config = dict(
    experts_per_token=4,
    activation='swiglu',
    normalize_top_k=False,
    balance_loss=0.00819,
    n_head=2,
    norm='rmsnorm',
    norm_eps=1e-06,
    parallel_block=False,
    init='uniform',
    init_std_qkv=0.0207,
    init_std_o=0.0,
    init_std_down=0.0,
    final_lr_fraction=0.0,
    batch_tokens=65536,
    train_tokens=425300000,
)
Below are experts of layer 6 (counted from 0) of a mixture-of-experts language model. Rows are named router (the router's row for the expert), down (a neuron's output weights, with its number) and show model dimensions 160-319. Each number is 500 + 50 x the weight over its row's rms, rounded and kept within 0 to 999. Numbers have three digits each.
Before each expert's rows: a language model's description of what the expert responds to. This comes from a sample of Wikipedia text that the model never trained on.

# expert 32
Description: Germanic word fragments. Word-internal pieces and stems in German or Scandinavian names and Latinate words, such as Ze|iss, amb|assador, amb|ition, conce|ss|ionaires.
router:559413576550590502516593462525501520451490491484459462512548559516468556408518409478446449421449523555535542522517574536489530566506466451555511486532406433471584466414622454484522525447460427506448497514592443459533569553484468548470452543481570521478473523566415480484466613498525418449458526460543430611442478486523526493459575508501551505557542487528529496517450510531495562548489494490487516517533402558472567464539516496500557505454407529482569473495519468424477467417497455
down0:456536390577515488502588525526554478487426531491546549457568517511449507512546555486525496541582398491387587474422439493461444457461413569426417523624452411419573428483452491488512475468621395468548439535478510521503557512557510472430547475534573444525510486556532487464493502471448535463592401426515594478499532393471547540517506460572510485477522480479550502545465524506440591515424570454563551460589532486404426490416459508546433484547440482402591452469464539602450507534548510
down1:362463502540481535570461383529542535475467474578575387557525590441527471556443473503426567504377516451485566534584532461405509397502526424514484450481478523579530526479553574501533587396555409520437515463568552512463466522501417489533533538498546518434498480436497483544412532451506494486495539598487493561539490485536502550592422522551505429545462528516547525554527586522394595478436505537509538464542428505509459496531585486523560507531403505515516481474458566435557541448597507
down2:469433462483477488519508472484550519472510542472472609472501521461511493501562491471554531372509463426452630476510491545481491490513506467522486568513486504474609477499524513430509490440519511497478512470600502506508519497551501580485425479555499498493476599536565493433569498404579451503535471597493508531436435507567422590388453468499535532495573442440613495614530477593476509465606505460625484517430454526494501486469484490467436594486374494473535537534478461518583521428519510
down3:413459518484505528547478488492519404513447474520602532536593527551560499565485457429471468538507486541497470555596539531481507515556531522550496462474453399495425590482472616534593541467540555506443390528491481479520443595419534457477543516519565548508568536540474533375472487502563467492483579443511609575536482455503537422474440515469443476522444503589470424600475499481571468456612504558443413555493446406428539537523517604432510589526480459605507505495496453514474531453481511
down4:524542552533508438414512574527449493493524517521531516496510451513568516528441469481525482641419577418540454558492362492525564498556526504518392438526510366500482445409512392478463535471501411447495479547533548426469392541527572505469500540498565459453406532468477491542532501419541574468479591480565441508435465472503537403509453551487458462492533528473544506455571496536513472505469586493454415566495413568498522522557582491468502540491501457421481535457577455482452449453509558
down5:492552495475403530508572527561646510482430600443490513379492509424529483488508530509575409447572526416510509520418497418452591506610435500516543490559424475488515449569441468455495525424483481507523499400493496464530506525480471505513583508421551493499542459464491511476532529488566504451552495563518476403426559509555514458580452465525472560527478485533567477475428564534444573388444536488492505519524566453577538470541517449456386504490526453466521523474502539539483624540527613
down6:549483400465567442479516534513509494545632423570490588474553463513541570499430461539544495456544474526489401490502509482475357448495542461381407490496565456511488575483509571565516458532630582443479416527458504554397566476461528546492482470489537452486483448563518445453562495463483504544526478550438457453517519493468483476486462439469487529511447481476457501511475485485543465466536445504455451517454616431494614548517407510519453533487551532466420541529465454517476481585520480
down7:456455542559484527551527526515438544507515469421442608470485574504610442530518418463560527503530462594489461486444496619469482458493523471564500444495517513547556521431396597528468506412573494511535444407470547529576473512488668525541520488529497611549520497567448512558575495505489471551492626482516536456476516470526527540462538453534531498395475491458513517530494496401503542520603413472488468465572540524467463562484483506517476419484470603534411474475505522483511569553364430
down8:449495514461452564468604536528398485503463500528553484453425507489467597571469522548512578511557540445474541454450506575505574540483527504455548593618415461516549472438556510498466563401498561525509621501452498508443437444530464530575447518528588513591543546490511591532419468414533548483524466462486510484454472469519521524449454508589565422519377475566528499492481476540493436498604519435515508507534471509468524480446485478579497457512466551539511494577517499576520514483472471
down9:509542494485521530515553397514513501501473492568502417520574521450545470463495358465507507465535471434588423438532463510504555482550535417562531512490551508424506550461561432433477533475399386541497554501542612608506565486605511507497453559563535468483479443467560562472460459519511484389508521498566522526535461527484515512548481502489608441474512481578530514512377419462582438414495530583481524426448468509508496420457574439506501509434488514565549536432558472506517537553455498
down10:359499505453484495500437455576506550520486500542404492510409520464485475490569586466451442561577399515467407492532469440446440470552578493518543543542491497584504507552516441499488514484530441480577463519573449444547388552520499465465504470500542508546455550459412489392431472514501422536512559495428523533448561452483493528451618494460493477477512427515505487467466579512493516563567487509563557478629452507583476510420564414422450462486470512565446613431529501512612442570433525
down11:485486493567557438578544513489553432477495541473564528551454421464505568515515560499531445423498487463502531489496514482515570482508569462483534494444524525518498476493399468518539578441523550464519537590500420493460428485507456491505471498533572458427499450567569482528457520549503487558473517495545502474422411500374423471449509386574445569450402607500526504481406541494481526467477515463513501485444520505524378458545545598446515591563348454611509621508496444459466514433563472

# expert 29
Description: Table cells and punctuation. Hyphens, equals signs, commas and pipes in tables, plus country or club names in table rows, such as Poland, Latvia.
router:559410545533491499448607535525451568501529500476463433463436521475541547480509447504442372523534521564516525547534543522559498559490491533525454438590475399451578468431556455508512478549470384516520500492542485483546529488380476482520493472476532546415558524566528507437490591439557486477441534477466405543380497518579585482436531452559531475505484477487532453456431488517499502524507447542526500536506363541477560553493492430487496459395486500591571510507420545437425497406489524
down0:562496530505566420485556532461581421481492483503472522542432557517540546519501542454608457604586475489553447517519430489588509441435466488499504479466403502524495552577535484482540491488438369512544530498565537490483498587483470502572495470504528528403407476540447508489474486466456524566519613457483576523422569410485448473448501526526482631499509443581509381466409469495466586456539478464447511475461455477409509522519496483444463462474462524558559442585488465479517494443547474
down1:511473432474472532488507402539474434476513507456524448539386579425516497507482548502503505477474488493597503504517554583501558515514484492425540516483532478569512511532499521643507569365521420572511578492529467503474524519485475463600563428453493395464444560557626442505472433490491437542505578425396420495499538485591514431508532465477542458584450472537450418491530417531582566519435439367572417497473526439390539554526552489460526432548534538448434516549459520467450449518457557
down2:576424556490555446484533532504525412546526544498461551545467507462429433475475428561544507541497579455404551484517509592487548510513586664499489573543463422492542515519514544539486518509515502435457489513524517507582516565579436554454482522455579467517497476535428531520561480501499483516465457521542495564550480385512452419434515618484456537438476525469471559433475441432478464469564592491570607468486510456490485410514419484511439505590485506573472476476449540454408528526489560
down3:554454547451431502558567525518540489509422443555473544516558504473452576442516487462564546559549497518491473509441536568516479575470558522443572437613625490532472573492374536477542550471496567489513440433561546554468509507514451592531508516491445515530514469411530571485529474473435518486448394449472525524496475416470541463425558533508498483410547550406447441570518441493467506486499495531464471469534444467453546458544539475468487516538458472440467475438487569553520434514529506
down4:463640511537522438471556511494564475481497535482407549520495480549501407547500464410572507508438506488421567490540564486502533489501504487480405494541518549472437534536456485467425490520591553614512594492551415473518463464457549443540538519433512614536455590464434409386476528456544473501463607593597518463448484522501544511534452542404493513501570501503502520572393513401493542501515484480457535536578462453511461484569524519463442517540502479506525440622432540471416556535506546
down5:509396481511493478522536490425471564472525479510469460478487603554512545497398516468391538494458540614586507481629575515512459436477557442529496562525440487506519485513561464433508479514443644442486480496465461535435458548534456488483457460480500485535459431415489529493554471497455517429552485431474461398399464500511511488448544478539631472558569476511460444546497379540544474587447504528479478511440406589475394468550499531527518470567488581558464391485484446515454483513533482
down6:528509516477530518445496546521457519509560555506516488524508415591570465498520479437531444580520474452437487507460487620535425496458412523472520504512544615447438565410455606497533400550475427524549441542537514431544513441523504468498506483451463366537483456469473417561444491477414456453608517518503546522491353474511575501458485473576434519492518503487472429473449476467463465487514421469502495513509409589471615477454483464444505525505489437478467414460493506437482484505524542
down7:604501563466480458550420498554482468401505507510511466499471493518503466537400531494525540421449551549542437578495487492528487436501468539519518568494546515508500445509516548507453396499428492428412501550440492513491549469522489522546534368553618476494473472448519561542535511361485515477503594495348422514537530537524511493581584504419469491468412507527551479568501538576383441611426428519542488555439514522543597564569471494483480507524491538495471420602473507406519405608508453
down8:457471482575481477514546538517579506513488541566525571489456613606381606476540473498509442520550464496541504335505440486594457488501491551448481483476487499444433488476455536580463517505515405633463442470463538459509517456501506492497530509450468409417527492468508552464539488501495565527531419565461512576472422443545461436495497423428543544509476555471468548566508531484482449456485456404515474520569480504471496495457484564564541589541578485530502544430478510607519459524483511
down9:465488514460485537507460475479532551507502492477455552498491490472463538526510523516477479388513502529541469501495452436512527462466436594541510584530510477550552377483575516462523463523523530435474505474430420513558523446506600345425483529524480543524480413467493611487475549477606420536550537481462483471515612642478495407555498484499434378531461477545405496473455540528389596477549578500591493532622561532569472519482513554469566481538440527494462527459513544383520512503499466
down10:528575483489501490432481658448404466465547502511447490557537489590460512531518538427539425473506557554546466504395479476488418470507570494540505525614460501572470477446500422559499516478498420545526543535502574524462537430442498529482448492412479525393442478450515497399471451489521543462534443504492479534579532525554514431522541479377529539452522487480526602536518528528549390463619477517478401465474492444493523555445529481476430471546496521476508540497553429491449461532538534
down11:610447516387494473428460458550506518522483427481394453411504523514441518465542445432561572491472554519567482469359475494454497443469427531562520589526500517489443467558592448479494493568463428520446423563573491565507523509554488551520430528606554437493521462403490513547508548494518543494518543481466467499566508513476468451475482507524447433470549564503506524499439506525438417556493534554593518489433629504550524523451505433501452468568466585412500484494601487471463500450455529

# expert 34
Description: Table separators, word endings. Pipes and semicolons between numbers in sports tables and number lists, plus word-final pieces like -ry, -er, -ical in math or prose.
router:545421553457507531493580523428415513446567507505429435467494551483612513484511445487400441494498558508467475560530559427539539591484488495547515472527436428461575462458568497506528430530501417433584532463554493503499560497383433600491527511448588510466582518521409504517482596509572480469482507457506442554440515473570505519457526473509543529484446477534479382489466544525513504554449452541457496511456389562470574470537508482411473466461473448540516521496510497419499487426453518
down0:429379526458461487531466491561540546513553562502453499593531515492478491520456487496572473466475561501437490553554563529442530577474528581561453537422543460381460515492496441524372406489514446452482521553484530475473560442400465423493597531470477522547513528530534398524496535512545481503483368546416479544514551419514473499519445529466567521461492469474461562471394457420572552473527411513499517485477461482517420445650456522464473506503513509521548469568450511441482540531469517
down1:551468477436490516479535505512544483521508461528472488512446415448571466524533493463434415533470442392448490509467466419464545436498470504430450557421552389489467510517483499417513539481544413541475517388488411507473458461463458405557499538495468438648529578535538494466559533478439440555587471511490488520520527429576363531543512505514576465582462497519540427540475531469476555450436420423544549527497484586548557457427525500486488508455468484507392565529458490513499652450436544
down2:458546551494491484594509550468502543546484495515525444471440443478478409540407547453534560521469491495575513528466561489498479496387566468532474563456437523454520444477491481464540558529412432412493573551530524464519498518591444532487581580441547426494434344563432557452432563510454483462464516505573455479532469488546495463461505473484507492515461553558450479476514475507514509573538477471468580476550445509488428491625553401533468451575487548463578451551542467487512445464551585
down3:499534536430554484486455407527457553469510522459468525476505548638519448503611507553490578471507499492540560591574478554499523430446422494506408526521472436483499526550546532517434539489542488459526493572450413481418540521519581524532637502478485518540552587492504439482550505417466568462467465424495520489529551370539570484463542462511597555443546491424528565564434445479588461520544406571434475531468486421442466615448539457637526514487470488530479467492556460517453538508606470
down4:452522505518494422495475449467403513476546500396496522425520509453547448499501523462542453531469576566406575575466509562524587505509498523446498475508562528510529481410447573441468478535521613530481433518586452494543381514472604486523475477463469540444570538455520484514489552512525622395552385504457478517461545508517568603467454395503582586480521547486539594477436428435468554501505566489546444534511575521508502471486484472565526572495488544539415493389598496558497548461464438
down5:466440402452488424521562522485552485396548385512508460513538512439531452435519476476517525487578438553451436491536502520524504500525492510525536514544548483576566507489499491535546521409535516532485487562430440486513550499527543546458569545487535516365509542574516499471488571557497424391487454478474542471575476493396467519531437565561537552495528472508584485420514472542356539452513480526463482475526544514479516501588491382506527498518500475548392426475582537404459568480494500
down6:509530408495488518511474486592541476444471471544503473460485407434470625448572536472489465600457515539438466504563468441506554519421443509461483494504528433477478473495478508474531527495507401539570510475419431518480418472488523425575515495446552582493492485461603509552534557531553439457519510463471543505485442501518495487463452542496467542552335445562535601411528514497477455405536394407416541524468461521432479556565474465526544631447544439541519478481532476449467465463479478
down7:500445476469518496470546437497540557442469541510514438482538496459512535482450402504578418492486449512585507476628557499472534604499430400586471562560443514508515482472507477494485490492452501476501592534525531500507512497484452548486648507458554482615451450540514488514470482521424433416540559522488475616479522439559476552427383478549539496442469483494457546500565503489485470488468538539516523474515381516560566406534446507448473479439445497525477454558501464540438554425553555
down8:492473487488554509437468519487485406610588454583434537460460514575466476429606595432625578529453479452517380496474490516493519532505507531613522568489520416466457502418483527468408522483451432467551529475480492431511477405473558558459453478520506423478486501465516511506451490507550548490496528518497531457479462530540488557443500408530523399476452370541442476524403554346490543556545425441435505401496463552528495486524479518550496498538599479461566508521540446501431552468501558
down9:593527469542474503516567519472507430466474460544541586597494374509491572461446426628505403489468521458450518437537498563581469394478434450396481468477475528526433578482515536507490528464500545531533370448508505572497480455479536437544492431423581513492514517483556446474523422515486496566513451534510490563418441528437500579581513509495433575513435533495573475457562519477374429576503487482515527606502471499558487497465572437489547489549566435520431513596411586493443500496525448
down10:561518492528489563423582474478441587523532579528490528489545505586480494482602520513511487529542526554538510391582468498605462592481471481520439434503352480519565557468520509461487446523485559497527549491451557540446546428449498507513443501470555494441516531453506527528545601474506513470526495556439453391464588536626496497493510449505554447523480534411538492474485503551557486562552552446513570492541374502579504496358472492525424463586498465499452580434440476565572575519505475
down11:499597521468478435459501514515400478483470503510514433422466520444529530507551484459512584440457592442481473560510592399504592569463427530460461530550497502519498549580513568510511503412469428499542592509524575522444455410495555467550485569495459533490459473386419553450422536460576548545446494442479519533464494462657398436394533503468427456535512437466477447395583517501482513396500506563477515480469524541473450532498449515510524431482496577468534494516539451502544552520572460